{
  "d_expert": 336,
  "scale_expert_input": true,
  "init_std_router": 0.0206,
  "optimizer": "soap_variant"
}
Below are experts of layer 5 (counted from 0) of a mixture-of-experts language model. Rows are named router (the router's row for the expert), down (a neuron's output weights, with its number) and show model dimensions 112-223. Each number is 128 + 24 x the weight over its row's rms, rounded and kept within 0 to 255. Numbers have three digits each.
After each expert's rows: a language model's description of what the expert responds to. This comes from a sample of Wikipedia text that the model never trained on.

# expert 1
router:137133069169138118146113155120119166081135101101167104149150087138081143093135144130111135147105155127089153133109122166149147138116104147104101145175094147107141095103143143114135135116140115102122117110130123167141127141133180086154132108122098094100131130115118115145145174139095093144156112100110158173122093131101121124179087134116
down0:147107120135116123143135118133115136161154127137124155140078132157116151133164155162084156142125149139129086130151170115145134074131157172124146088140153111149101129140124149129119134102127145115098144145108137175118071096103120132105159122145118127115126089128119133124128124074147083124186110082139145126105128165115161135110107128165
down1:126154130131129150115129114093099122122161145143133104170108124100102172120144168161105125143158113172180154159159114090113106109158117071105136146104126155103088126143116114136128144134139123125093147117148125069162088124157100137134094130111122148089130164135117129140096164137129126157173105162145120086121127157132069156165083096083
down2:123163150116132080108143087137087148144125115150137105143123137109102111145081137091111129112102106134162137146125095172118138127139171097128057140170130142100148126126146107135078101100152188112115096106143136169133116157136184154131128148119081150152129105114145145129093142094085121122155172081115166119155128145166096127121081139112
down3:149116134081124144135130176119098094109152157101126147148161157141099194126133133091141148144176166120149125123157087141127110132128129126123108139105143100118166137141128132104130119103133133127170185131115154159089136132114145128118116147131142146123120112132190043133130119143138141118140107151112150135118111154109198122142167103158
down4:123123111122160093176116119151148108111082130128117107158198152079143116140126136132112155110132123059123187154160102157146120127089111148141108085123115149127148172126135130119109098142099119111134137138076114130095124145151129141148075134115144069118107098119139149172127115152104117153207131140115129120128099123124145144135166108117
down5:149137137128145121125147113088163124139119115166121163171097094109128120106132121128129104156189150157160156167119119127121131160145144101100156150117144112104161149132104095165157147120113160092160139154109158105103112136160141106108134096111133136144133130123142130115127154125104123157127135135133168117158112128155100153101121096157
It responds to: Articles and noun-phrase openers right after a preposition or verb, such as the, a, an, its, various, another.

# expert 9
router:139113127145116156137171129092121164113081138093105084150090126165126072147136165124178137151140149167084127106130126136170071141116112145162102166102164132096109122129139142162113150103083134157091110093116115127116108121128134145128143139152146184117162107150175141152128110122139072139161130140129125160148165101100103106113128131139
down0:093111107111088069131122165115126146125145117114092097140116106180147116141157101127144083145146133139117127117121138148133118154102147098114116163134129099129131157117121150167150127072143161130127099078133111131141079117176123120132151114135142170107129128141140118145117089111170157137133104136143137167135150133132105131115118113180
down1:068113101175141086146112119104134128132142138106136093122115130120178163122111165137124115153107139116141097153116161164097119152065094154157127188158115105129154135111139114127159113146099146114132125091112128134152149101123076116153139152092099153124118125155138105113170164105171132168123132108132142114114141148159088124107123154115
down2:139151122102162149112137099159097137108132101129149165153186100148083163127101104137163144131175180090114139074122106117125116140126109129194112180087130128119135061095119119114122122122130157139139110128112106136145105119115136171080121142122115175135154109110129054154125188146124116149134151107159143111111108141132105138095136141097
down3:112168128134113110124180139125086115110107145138136119139128087128143162140124159099154086161126064138159135168101163101156120108109120143145151154128074174152134141139176118148140100157117125145126123172115102109095091090170159125160138111065100177112080124100125085128078153127136106095124116087111140094141120108126169115070140099164
down4:106131139132142139121133112151143149118100136139156139124098104102107126139112141138161126113122156113162078094093169128103143128137167065136170119104148140132141117086120111121156099132145150151138121160083121149155138162085094103148141159133163110112144136092110131119128130158146105128155154176116141132112123127123123120149143165132
down5:143114136132136194102147120143148116096114156144156131128110136127139110118157137130133136130135113155147110143131106158132079114137110139113105142140124175149144084118109105115095128097150162141145122145151098118110116165110116128105113126134135174156116131122143129149106143097107062169171119135175152095170122111155125126138152120099
It responds to: Word pieces inside personal names, often foreign ones in sports rosters and tables, such as Alexander, -ović, -sson, -escu.

# expert 8
router:155124136137132116077175118146152144135076157095142120124137109124136067123117129129119125059150121165153149114121118138144134119124125147119170137097179144141181105131118123135131113129137101115111117133124140122081111136140150089147093118114113171114137129175125135084138074109136142129105131121125148142135137123162145127126120125122
down0:153145133115165114097139154112120109158092132172158166125125117127132089134113132151106058140122115108171106147139125078187154104136162110095150174161121129106138107112108141081158140092132116127108110125178140083121132125078133137120141136174146180158111067104091133086133065110142155124125097114146163171110143115132111121127121128135
down1:133153111133131143122185122158124147100165119146152127116115132134148130110136165121121139150142174122152096123166124149145129152125136120161123114105091115079119132111124143095158165112113119165094110112089084136142110130148117143114130174128184176131097143122119198171179089111139113134125087127095142148112155105131128116126138113134
down2:130182120146139148133146081141141101155142147139108132096162122108144097094128119180140074076128124119135084124108112112158110130117132126110136175151106098109132069174110152130120106139102150111118097142125112166136138100072114105024103097123137105129121137168108130128135098134110128097133128139091138124137148111126084137114126157145
down3:141145105168116130138138081136122141114091112123142140114108107104121183108151109158126142095119125146080158150134122133145154108132139121115158166093128155163124108151148114167109143144128125107143167119116119150165110126109118150111130153133142112112110112134115137152137099136155148129161101110107104156125119144146168122109128132162
down4:141141138142141107135081147079125129106139124124124157164110153123123154103115140147159158103093109105144132139123125153121103116162159109136136151149150145127100140126092154146157136148077133146096133158126112060115131139137084112134162123145122157158130131120155128170111130132082116148119129143137154095146165147108097126077102100123
down5:101094122054173162095100144137134122150163102128103143129147110166142127148140163126104102152115149092150115098175121086139091087139119125130109140088131108106115150142115101103102116135103123133139136090185178097136141124171167116142125101139081168134100148157178153145112117119138134137160150102119111118131114130104102105103135130100
It responds to: Closing tokens of table cell values before a pipe, such as closing quotes, parentheses, percentages, units, and score pieces.

# expert 3
router:103144138149112128140152153034163136141136131093134172102142154111121145112140153093131120083111111150102113144096153118159143121133170090116141155139143131128145140106127143142113136120169145156121093119125138114130113128119111124148140069087166147084099117118100153151128163106120118128118101146126083097109090151123116143165130114101
down0:128144136118116138124137132116124106129161110099121074159158159094096136163150135083134179111086143114134159130158143142123124165091155142115121106153168155142094120125119101133170123179140158088123129112149120103176111149165128096085164137124135128130101109100108115127171088141134118097136135133189128124132191114138132153131117121143
down1:086092116080186155066085160154172163118096128145095117127070149128105123141102100143130124167125102115117129121141103113147154106100088123160131110109110163121165160096091089154138141129147137094164139141145134111134118131094104112226157117127108127105127104099112125160144128137157101127138156098085126154163142134131155120108107108139
down2:140174124138120126125160165094166126138140124125139132149115108150163083132151132152147113105138099123091123141134133142102092111117108080148163096116145114132175113127173124090128131130143124133113126102113127124067108112113127070182158103104094143151085137121100139156108126118134126133175157144106098085122146129115140101136171094144
down3:125113136084109090125111144123107137094162152163122109138108163142162139116127147082124063129098101168127113136105144118098120138059171159157100137162130127135100142131119156078098136087117104116104126158130120154149136142121105141114130116143093064154121148137155154113134170116107104152177131145132115146138127148166147122154132092104
down4:116156145135134073084130103135113160148176126133125086106147102111142120116132121148101127163092118139181109147095108114089122126142142113086177157145135156142105121118099101168119114072146108155135127118126167206073114108099081134095127148093085155111136127090115092078107098161129122161158155098135097107147093109161136165134139128138
down5:122109136105120135129166128123098176157107137110139112113058143135126154120145130119152150105115095123154120102145109153110115162133118108153136154135127134112134094117124111083112089100148109115137116124107149143165173141139122117152109096098103110099115109120129115140130126144164118150144201189123126079105121125118085143130158104125
It responds to: Names of places and nations and their word pieces, often after a comma or New/North, such as York, Maharashtra, Bengal, County.

# expert 4
router:144151138121123092094126128138170132129119164133118149143085118135093133108108077154120126120093141125143147132128170136099184140147119129106140119093175157110079109157163112145109142129151110131135114102139155088109085125132116127183163114119113130143147135150100100135112154184131177115155092113107142120121115122149154093121155139113
down0:163129109097162108143179145153183116120127121028108146091084158116127153109104136155115109103116145137121152119136116128074119127144112099123139098145073173174165093130162150143133094173168114171114132116157098106140121147118124139146130139132114160117100126148117150138122132106146168146122114124131106133109124138137119164150116158132
down1:132126100130169141159153115156157171142096087153137106144131124133157120168160111106097185128118120096132144084093111148133121153143144118164118144090166135121112113107137127147114155136109158163153135126109118135099099161152104109091158137103120117150195123124128137143088122130135152140147093127172126123159132134113111109083124136092
down2:115142116090098123144147101143114155110118095148123168146097157105137115128111184151129137133122124154154142111123144113124126095133156106112151145110109104096129133126104098163117102108097127106100113155124141123124115125169108101143170099111097122127136121159102157053147124158126132128138127126105129112165142104074150138125150102131
down3:137132085138085095111156134132169103114123070180118108116105155131114168143100115155173111136156125145122142151100151136112147109104162134157157113141132087138120157118186112100110145142117116114130096128147101133116125155109180095202123136125102152147154175079133122093125148121167116132155151114092128167136126141108106091107160136127
down4:144092135086102138110126142113117125094105124106122155133089086130153129118107129124137157088119170113085146126152150127107130139109137098111125153099124165111103136120094147150132145161121132133147106144122128146127117134152154135147103136088091132074093076142141106171107114121130091106136157129115142163130126123134124142150089129149
down5:147113076118144138092149114127182109107120111107117123106146125093091113084097143122091145135139127125135106125146132094065180142167106109135163119094156126168153102098113136153130070116185130137158153130106114125136089146140161100138140120116136152151147091148138104114127108119164110083133101098131147153120123106150102132127155154147
It responds to: Field names and list dashes at line starts in infoboxes and fact lists, such as Release, Spouse, Genus, Born, Location.

# expert 13
router:106157088122098123088175160101143081114129104142138120112096106089139077130129167128107133090121148166134116111114106110126145089146131139131150130155100135130165111105144131122123157161078140102114122117139132165144112160144097133134162132114105108117128106123138136141092125167102124127130131151133120143174108145200112108166133102133
down0:120179117144105101148146131120151137135153147138090097098127130128118131120136114097145109094151129129120151118149122125136133127157148129081124129132112121131129137144132165083083111084112140122130111143125152136152143184102123174192112188144153172122131117198141102081104167093132153144130141121167131135136171153135126179178144124174
down1:117124104104095117099128112129134133151148130125166156132114101119159103096120147185105148146075108131143135153179091138142121129126115124119142134158149119170107135154093141144083130148148129142119099106141155147092088154129119153156110110108141125151069120104141111155102153091129110123114126165125128149184122140130153088147122173112
down2:109144157114128171156139116158109145091135093141100113118155130120141107150077109129113105128112121117113150145124118135144149169141095134181155132156133163148101111125120148108137147157126116113111126100127155155116139060156127128081127168183126174120137136140137149116156140132110136110086135092108144131111142153175128134116132118161
down3:135135151129146174130134137106137096134152122114147084106124132094123096118101113128151081148109136152150121152138068108135158134133149112129129095128121131077113137179096110140171116101108111118134097098126177109102159133116084151133144146125142155100116087136109131106136078108130121174144141178128151149154142131128117101165099135098
down4:150121156152141040113117145182127142092121160131130129119093137171127111127104133170145135116124127110178156106118146112156106120139152142167106128118163152125134149145112105123128095127137155095095157108157075088148163116168172135175104090088133150110107102131138114160129115110167155138142105157138096081091134157102155145139143075129
down5:111114137120110140139162121115129130156162085136073117175132096150165153122175140144132146159139121126140117099149109117112145115145127154131114118160110143133141111152105085093151130117143097153150095143134156146100121101107165133128140172168095160155133105158157152104119106141093127109142192111107125147123137135084173127141147131171
It responds to: Commas, and, but, while, which, semicolons that link clauses or list items, including commas after years and within numbers.

# expert 15
router:115104113141124099101096149071148149081080147113108153138089112200146141130096124133090131116163145181178112118135116092130109153137107123137159119152092130115155111094154097130118148109137113098110134069105176146088126125090133156120131133102120155156093086170102140150130119122106140171159126108138129115110104141153149166105149151133
down0:157122105123133094125174065130191161098144066127125146150150109098084126150108161186134137145115101124114132100170111107107139130147132125127185157128118140139107113116141134126170129103097109148127191141174131116122102124147167126133137125146114115166142143125114117124128108096144095141125091124117116135157084131183119132118139155142
down1:118145152143142100131151103124152107129130130128165126145144144145136125095176106127077082186143122111133110136115154103120096122106116134140159132182150147140111099124134110142122159186108161160115142155118158127112123117099160144152138111127138164141194136120108151144145133136120118107134097069135148094129109120116127116139129090143
down2:082120132170167131125128159097111130097101142095121122105165154121157119080117113122103147160096118167151096109123159141166124126119094098122109153154114115115103160150109142181105115098144105133116168126095133164143146109119138096115115151137114097186126114115134145114125133142114114141123146115144101126144093162115130127073155121098
down3:084141136116115098140113176140133096189143129160116189122075121132112159145123138119124143096120128104086149068142130128161101103144097168133143105119141147124143106151124116132126088152152141179095129134118135131124150146071142122152138121115132185096161128131139109126115142139142138129140125125140136126139125124182103152158149121120
down4:153162173113147174107122125100113129133153111086115130129106132150124137123148145120125112125139132100163123124170118096167093154101104133090113179092169164140094145111128115134169097149143141110131150144107211135107142164105157135113153164151131163124124142148135118109112158127129134121117133159104163101119136112117150128087135148061
down5:131080139112112158104095140171112128148142084131101114147075142127100112135140109080114134061135106093131140136115143142148157151158123101110110123129099143167110120089131084092151128131118151100122096138112139124136155141137118147092144152108136102141132086134098103098120129118114169061080154134074146072147110114128142159117104126091
It responds to: Main verbs and auxiliaries after subjects, such as was, is, made, named, established, and verb endings like -es, -ing.

# expert 2
router:136126112105143118065138136062162145101139152160127176094138096112104111073081135108132127135127141177121132151118171085146130105143139142131117126132103128148137159111127143147128094144138108143118143095154142185127117145132119096127134077110087163131151158177146151093101162093100121171141134122108151119151124093169120113143104104112
down0:155168157130131076128102138124154155140100127168132100138173109107117138182086143150110122134158130145167123141136095132136154151149098098154151156122103146135122101075116141135127136129100128146130112147088162172116101111107129109148104089137141137135116103128124109146120123108178126139144123101107103120114127134143145140129125099101
down1:120140074143114133133139157174112144151169127137159160155156104139106104132097117127161139087136159134145142137124172136157101116115150150142142118114117074113161097123107135103138127137118116160193131119113153141130116127080133107054135126112127129136078123135108110124095148145102117167129099144154139149140147146081146094093117150165
down2:162131162087128154134122157186110119102127101181100106114141108080130153094108144114107136116090136105113122149113109129113145110084122170140156132094141132107136108113161080151121098099109138138102120135096160132134109158117127113154120151130145095111138131147137144081081131126102110098112128099123102151111111096115146062157110130179
down3:103103111127168148100105105122158055109179087152133168126139134133099150075102135118113139094155119166076064154134140091144150109113133120143121140128156138158090143131162082128097101182132126118106109173130136144111134104152101140109141141154107114057147136144099123133136148146113126134145129099123165147117117095150097128091115073156
down4:111120092140139131156135130128150100154114118076143134086142188209121116135152130134148122145117100101100171106135139121119129153118102113150117091148160116128097153107109119150118122155090123119154139120110119070088114092154117114206128102152149107130147152131090141172140133079143087141107133160132169140136122136134097094130113146115
down5:190117144107094150130137142122146115114132087118118149108167148154073118131115144130146099125154114138125094144149176136213115151127134200161095133112135119130176120131166114117103133148073109125141126167181156109146143181155140109085107107154142173147133125126152123159146138099105135142104143118114136128140123154115080114110159188130
It responds to: Common nouns, especially plural endings and social topics, after of/and/their, such as animals, children, water, political, temperatures.

# expert 0
router:118097094141112094107132127107108126117134120139096151142103127145123123153103125127100113169131172147129106138120122149079102163146118092130151091117120100112121133093161087111119160140135098093128181082113121157143126117146123114128162138121102152121160095123134131156111134132103117153137122078175099124077137136148132147077143161106
down0:117172178121128100140142174118127106128132111124154137139131185098138107107145163133118112154136127139102089130131122095084131120144133134110131113140127124129089118074107110115091136158148101109161094183118127110096125090160127136178080107089131115105128130123139138144151116134114140155093091084172113111109148111131097116120182131152
down1:130153115148148117126114141103135138135122146077134124121138121114108130106122101165130132114102155144118113110136116079136145126159121111125133147159129157128158167135142118109106108130151127152134143139174141134119125088097086136129094135124109114125122102122146126163148150103115106135081108107103100126164115156113127115103147088098
down2:116131095093152106124109123115159102150155126098135118119114073138120135120129120154142143145078139107120164190158158119104146119125163117131117119141138151107117161143097119092144126122143158110138143140139138096170111126122137114095086158165072125073192140164151094112082150097153111129152135080142131117155147138134141117177128143115
down3:133124111111137130142121099069128158126110103150118163138164117139180084165105120124123133158174143150159141134139086160120145100136147089094153124098137144124139155157134149157156138157126090148128129115113095139124116161186112084153136123123113135136121107124130127130136120148134124115111153141110115151125167130117151130125152115145
down4:141099140123163101100148119139134143077148093112097118113126122104160126163135111158107078171096122139160159153128140122136147106166126139140178106150093123127144133150104120166169102129115122128145129112085134140113135134145125100100105093189105144097128104159119105097124125149144089138099122142123139149117099116140163129099153167145
down5:094126115157183178138109089115129119136084077141113146101108146120095131113108159139139141119132153144130112140142150131136166129129159154145128141084069159134108119114113135172124186079134131132137106136127143132168158175123102100127106124140149089129129092128133153121124099119194115115126125125098143161123152108152196143149153124146
It responds to: Pronouns, negation, auxiliaries and adverbs in running prose, often before a verb, such as he, not, still, even, better.

# expert 5
router:156127099109138163118107109127109110119137141107122122050086113146090100150123153093132154166174108194159115133155124158124150137158089117062119132156122140100134125108138136172142101128099130084161159106147141167097127179106144128111117125138133127115130139130143173121126126159118144113109141142126112096166132138101087157130123084140
down0:077111146133114146129106140128120100139181184127108120102117153124152140130091120108128119138114134146172109080109119118115126110159154147140126107147102137125150111145113125131134117121151068133171120150054088144120134111151102171103084126168107161132137141136151152128146090169118132109126086087134118142161089150098105112109156158122
down1:116145154137135207122138130132120108100121134098136119120154123140121120138160126154082116144150106122085079142087144145125127106125106122107140107143138112103109101121145091095125141165154077126069132075119136124133154111137156125129081195117105107152161139132159148122111136107112103087108120122183128124138123175161126095139165174139
down2:124106124117132163132086161155096134138126103153120110105123139134082137135105140145194132127113139127102089095139101100123088154139066139128125153133107120135125149098109094167175139129183105135095138126113098120129159159100143154053153109110163110162121137133103118166140127146090158085107127147129142158124123147115115153101130138188
down3:083134105172099089173140139145097145178142116123150131113139154158153149122119109158148163078147122128094116121151154135176153156137119148109121144141118128135144092103123109105105139121083141118165090172103155118160111090093139131107120135175167118136103100109122149102135106122113170075099165119074123113141096137146133179128150148156
down4:137140107118094147123121134080167107140086135147127142133125174154131154153142131133129113121152092112101168146109119103111169129179115133117087120188100129116158116119150118123114142113153146107114147139161147110155146143144136127109151118113122074111130148136117145121085159119108182111109097162129129106108120148149120142163091109115
down5:111123126125108135132147124155127182126092123127156152150111159135116081101138103121141121153131097161141104147120172189181139138140131156090114135134105119134116113134105139139104132132131149076130145127139144092151090111116143108105088108146107091095100127129117136185078142130137073087146115156129109149108105156117089134133139144140
It responds to: Prepositions opening a phrase mid-sentence or a sentence-initial In, such as of, in, for, during, between, often before the.

# expert 11
router:145120052141123094106165136147091104110143098137084111100110102141139116094144152107162147100171126150148100148138131155124166140124121133150139160124118137122161064128115106143168112138126124144131120112123169130087132157105147112114148131116137173140152115111173145140086110151120144156095125125117110106095110107129109108171124089113
down0:124111146105153124102121149087120102136146103090121150151113113087128115105134169150082134108150132121154079131117128137147109177142162127167105153089131118095145109130130189126135144142150153128126119138138162131082108116084154096095146121110129108112112135126178130136132120120094149130214127136119132157181147134129140117142136090142
down1:116122154154192098149158158139114137159114111125101131135158110168112164092147129104131125092129137137148140117102154156131117137094167113133147058128106125162128148136177156130111125167155088147133117150137139144089150144142126132062137183079111054122134096117156137108123133120104106131147108113137149123128157155157128164110132120145
down2:172168126152106137146147096110168095141085081148138108124121125135159108103131136107143124168081132157154160081155139113124149139126101142146131122137124105138094119142089124100120139138130096089114089155130183105120132137140147134120141147138117100176139110097147176128114125111142151137111105115084130132149165136113108142155143131121
down3:146189088130126174151123083122115126120102105136142168128108154158096111138116131144173155116106144110142060142153118132078141112131114161135166101121129127132096147104181126150147115163106107136140135124140145162150153096089110092056139104143157053128093108147080140105095098135111125133103150110124176140090116091103129133106132110121
down4:152126154101087127129104151115124147126109176132150152140146154122159118078115111119111107126109138093098115101114133110138102074141138134137089161108174195096147110142127151131146142098108161114137121177148105138087107156091130133154152123108126100096109109085153139139149160173146115135147123134110177120079125119153181161166131137166
down5:146095154110139086114112100064163157126140161115122093145135150189139099137120138113101074110103123155133156112115127125161096137130125144120118135166148103129138166138107174142133102106155172116116105131101102112152105119126085096170125131124093149138124126139155156151129127145141118168120181126122150121107173119146155091155095126072
It responds to: Line breaks after section headings, list items and table rows, plus the == and === heading markers.

# expert 7
router:160161152091136081114159136166164126098091124162088151131143108106068097110168121126166173094144123147113126117116082102129108131148116117105114115112122101131130125166127113126130105126142150123102151148157192122125129163135103108129118070085123153119120145152171128115153095126123174097163113130135154147123094119112104149106152119135
down0:110118124160154174145115098136103127149114123098142122197095137120112154136140114160142099119129130105140098129164145166118140130090117116166121155153118163147107136140111084145135111118157071127116109135083143151146126092125100130122156117136124105162131113085113147150131111097168104119170107125093135126114096148137141105158160104138
down1:114113117176123098190111082100172137112104133110147120136125120176122145165113179147131121128092088141109122122089135143119138153153123134135117142204114148128161102109162119164135122149138187156162130108089138082127149109101138093191132138092126126144144141098106102151148141130110173120119114134134122130080089130126102101162104096138
down2:139117153144127104147156165129137133160120141163095135132099130081119136099134129143103156135116147133137088145149139092093153114147134097099134177186130176109108166114078114077072117125141140119122140107151094125141137139143137098080130187103173168148145129136110111072158115142161150157098092088107126148116103141187134118125170161095
down3:101102103141167118146126121135167125117138133114158173124134110088087100118075120100143145110117089176097124175098102125105130157129106144153102135163138163093118091118110157123155138145176069088132133098105087137113132121104146111126110119130142109147124144140135137153145190101113168106154129081139164135148121136124142096102150157143
down4:110142122098166129127106131092140120104149132097057150121119118106076138146132143116160092106115136151118111146149168138142135135144130154117139142083128151107108154109175126116094122128146085147123132164152084118107167148099099119071100075126113059098123117117131118119141117119134136125107139153122150103128147141174127123142080127143
down5:100120142127159108115110178140128121091108135132111131165159141129124160083121124092137094123110129178079161143148131135128144101131125135115106109123096143147141153140159145134119106136090143131135139110101174149134177100153133136107135140111135089125151129133081101078128132119134146119135160062093107154130165069141117099134154099149
It responds to: Head nouns of institutions, groups and roles after the/a, such as Institute, Party, team, professor, plus table-row pipe characters.

# expert 6
router:098103127112149087133107133151136111065168100141112147080137131133074149132111117132159121103139150115118109106092109128152093113144163178118121121161175174127141107132118110167165135135115121151122132134144149156134083090076147110126121108134149138138083167100142166140087134127147147093109101094142170125127110140122136122135103121104
down0:109143123080126113122130097099140165131145133161166148115137115146127133113094126130141175142110186149113121129182150145117121164159108151132147058134093121134080096134136111134155108127132135088123131160059101116124126132119158121119107138106079089117113109141123130142122101136046156146094165122159161107074175148167149143131113134159
down1:136073107119120120152103121110146108135125163080114135122125153138135088103117128177068126167112118161110111081148121128124172120141092126106152152132131108120116117115180091152142177128176108097130117097137143177102135088160141145163131109096086163162121152188121174132139128083121078161127152105143135141165142098132100133122134123148
down2:085123142104111137137125104122155127127125185169117117145092167119131127107128141147170151136098171147137141148132137095128157131151145079118155142119132130133141115163071178115101115127135130162123150129159095121139120139137163158151082104129134045146093100176083118114155107111084107120130074123111113138144133137121115149167103101158
down3:137110137134152082118123124092096102105115164139078131112105141114151136136084117161130122105166124088161129069150115164149165132132146176160130079123146155157105117089154119149138145167119094101144083171138113183135121122123107141129126137189125156156148134116149136110129121144102137102082109123094099105107131141123135123113147160111
down4:112134108093141125162093125128094170132127133112127135133129156133122149092143142107137150107115122088120095128118131117097126148131108085167152119153137057115172128159131143119144126116102155118112119153094122096101167160144118120196091119130166166102169132078122154137115094103091111155109122127130118137119108132157202114141169081121
down5:144153074135105158104142084132130137125095125105101098138081120125123117168159132126102103077178120130130150143157096111140113092090123142093151138087106148117138112111135160133122124146128119157112126164116143119108081136133139158070111135130143111107087112140148136088089144140103094116134117145108123104167109105094087143123117169129
It responds to: First capital letter or opening piece of a split proper name, such as P in Peach, T in Tinkler, Mer in Merdeka.

# expert 10
router:090135099138091131126144118153138148145175113113129121149143117107118138121133111116184150105134140131149094094113112099120114114124163144110113108096127130119145138121102152096121167067092125151165143094127112101120089142130152137130129137155192105114123149147149121101105106180096117125116152076153150140115093109165119138148150091077
down0:114129147113132097136155117113145129101151128148114115090109150138139184119117095130097122125094107117138124081113105152099116158140107139148137068148145085110142159106056146159138120107138102125113123101150098110180134075073081148139131127149152092112126117145139122171118140122100151128118094093166161116102154110094149104101164116088
down1:098107135141099175156148124109137106144121110099142119167125124091132190086144171143163152117132129150138113126097110139155097073162102154160109111120126148147134102127117078089160105175116163179141093122109096132136108139152132115134132166125123103128128111093115154099120056108116117105142160150106105082097156150150151133109132163117
down2:107112165141124107158085100135116111130204147146107116095111147114112157113110142168149110101157155147139140117169094121109115115119158103156102060161169147112177134180171109150138099109116125152136118085149096109107129153093122164093122149139119136101128126121157139138099126120138128141138154120108183113109118139056127170135122137123
down3:137119156145121148085128129106106102168120144143125125139113150094141114129080112128100135141140148157161128133153156136160122162128160128095109121151130144120129112126106098127112119090129088173084152149144144121115153146129129128075104111099178060141142154141164127077131148157174140096125143138153140155151149097134143165155130085145
down4:128102106103123105123113120143100162110139136162143132130117142123106156143165153096154081107122132140137110121145068106101110094134127132136164189104107171102139113119088184110073079102168115146130133124084162131103116116067113112118136133120156157159105138159117121153124127086146147094147114154130124133146129114092097101122123124133
down5:159130122089138131156114117156127109119161116084106159133137185145112129133155117109117109116100104181133102094131133168093125133140134104100115126133092141123128135148142146155119106140156116109120153103144133120104094101150123124087129088156130170165154152124141131124124127139113164157146105131108130129069102133142129095160125131119
It responds to: Periods ending sentences or abbreviations, especially botanical author abbreviations, plus possessive apostrophes and sentence-initial His/Her.

# expert 14
router:133141142123140138103109133103131097172114122142090104101160116136123151154139116130131149142108145134157148130138149087093117109159149136134148118125105140156160082109099085134203154160128121144187132137151081098148112125071125129138079135132211143120111115113111161101077128141120130152112113127098147129115142153116087128160109137140
down0:139111097153160148139123148130143126139093104169144130132152114108153140108159121110164134111129143055128090111195099161155143159157098107118154105116134090168114136129134121137155123142127128087109107109145142141148103160170104121113120124132112104137105112119113133182117126115107095099147116129136140147090126103137110152155119140143
down1:095135127171131152136098121168113140164090095092131101119096154107131143162146175093114091119131173133106153094135144072132126144077089152151079085135145118120120126158106129149153147118090121095155112125123140093135129131103100129034168143149201090164121124098140109149115154126121119130122160111152129168147108112161109094109125117145
down2:123137118112185090150128105089094141123121114113142096084134162094149120096102155135095138127164092135113131163089140139143160134128128128081160134097118102138152124126142128111144096151137126085154162090157129121149143098115133137112115138179139184150123138157155130132091104139154122158076135197164153114130127120126107150151099143096
down3:135114115100107185126106135151131083147149123133099120186146117128088134140160094116128142162109120118112080111181130109168123110139131113163110114078186112116117137114136174188139134147103095126120132107158099149150132123117137105129130106148180132108129101133074115120133143181137149095162130120087117117093098126114116119116108110131
down4:126152156133106100139159108075118116133146101119149153120106107116094094141144140152144106141111104140105134134144092109107123128148109153161104105185152135068150062148098107127122098140100124110136112112204134121104123106139118138151112130104104131135129136131148134151134118138177158097153140149152101094135151165118133135141131128127
down5:133163140140094126117176144155095160128125118058153112126135126134105132112171108117120127129118135100067139125120101160145126130108124108131108146169132109121134134171081098128174128143080127114178153133131106106146120131121125142103091114144113150137105110078135082079146119123148092129093151125123156116093119107140145120104090084109
It responds to: Months, years, year pieces, ordinal suffixes and time words like century, year, early, e.g. September, 1493, 19th, 2025.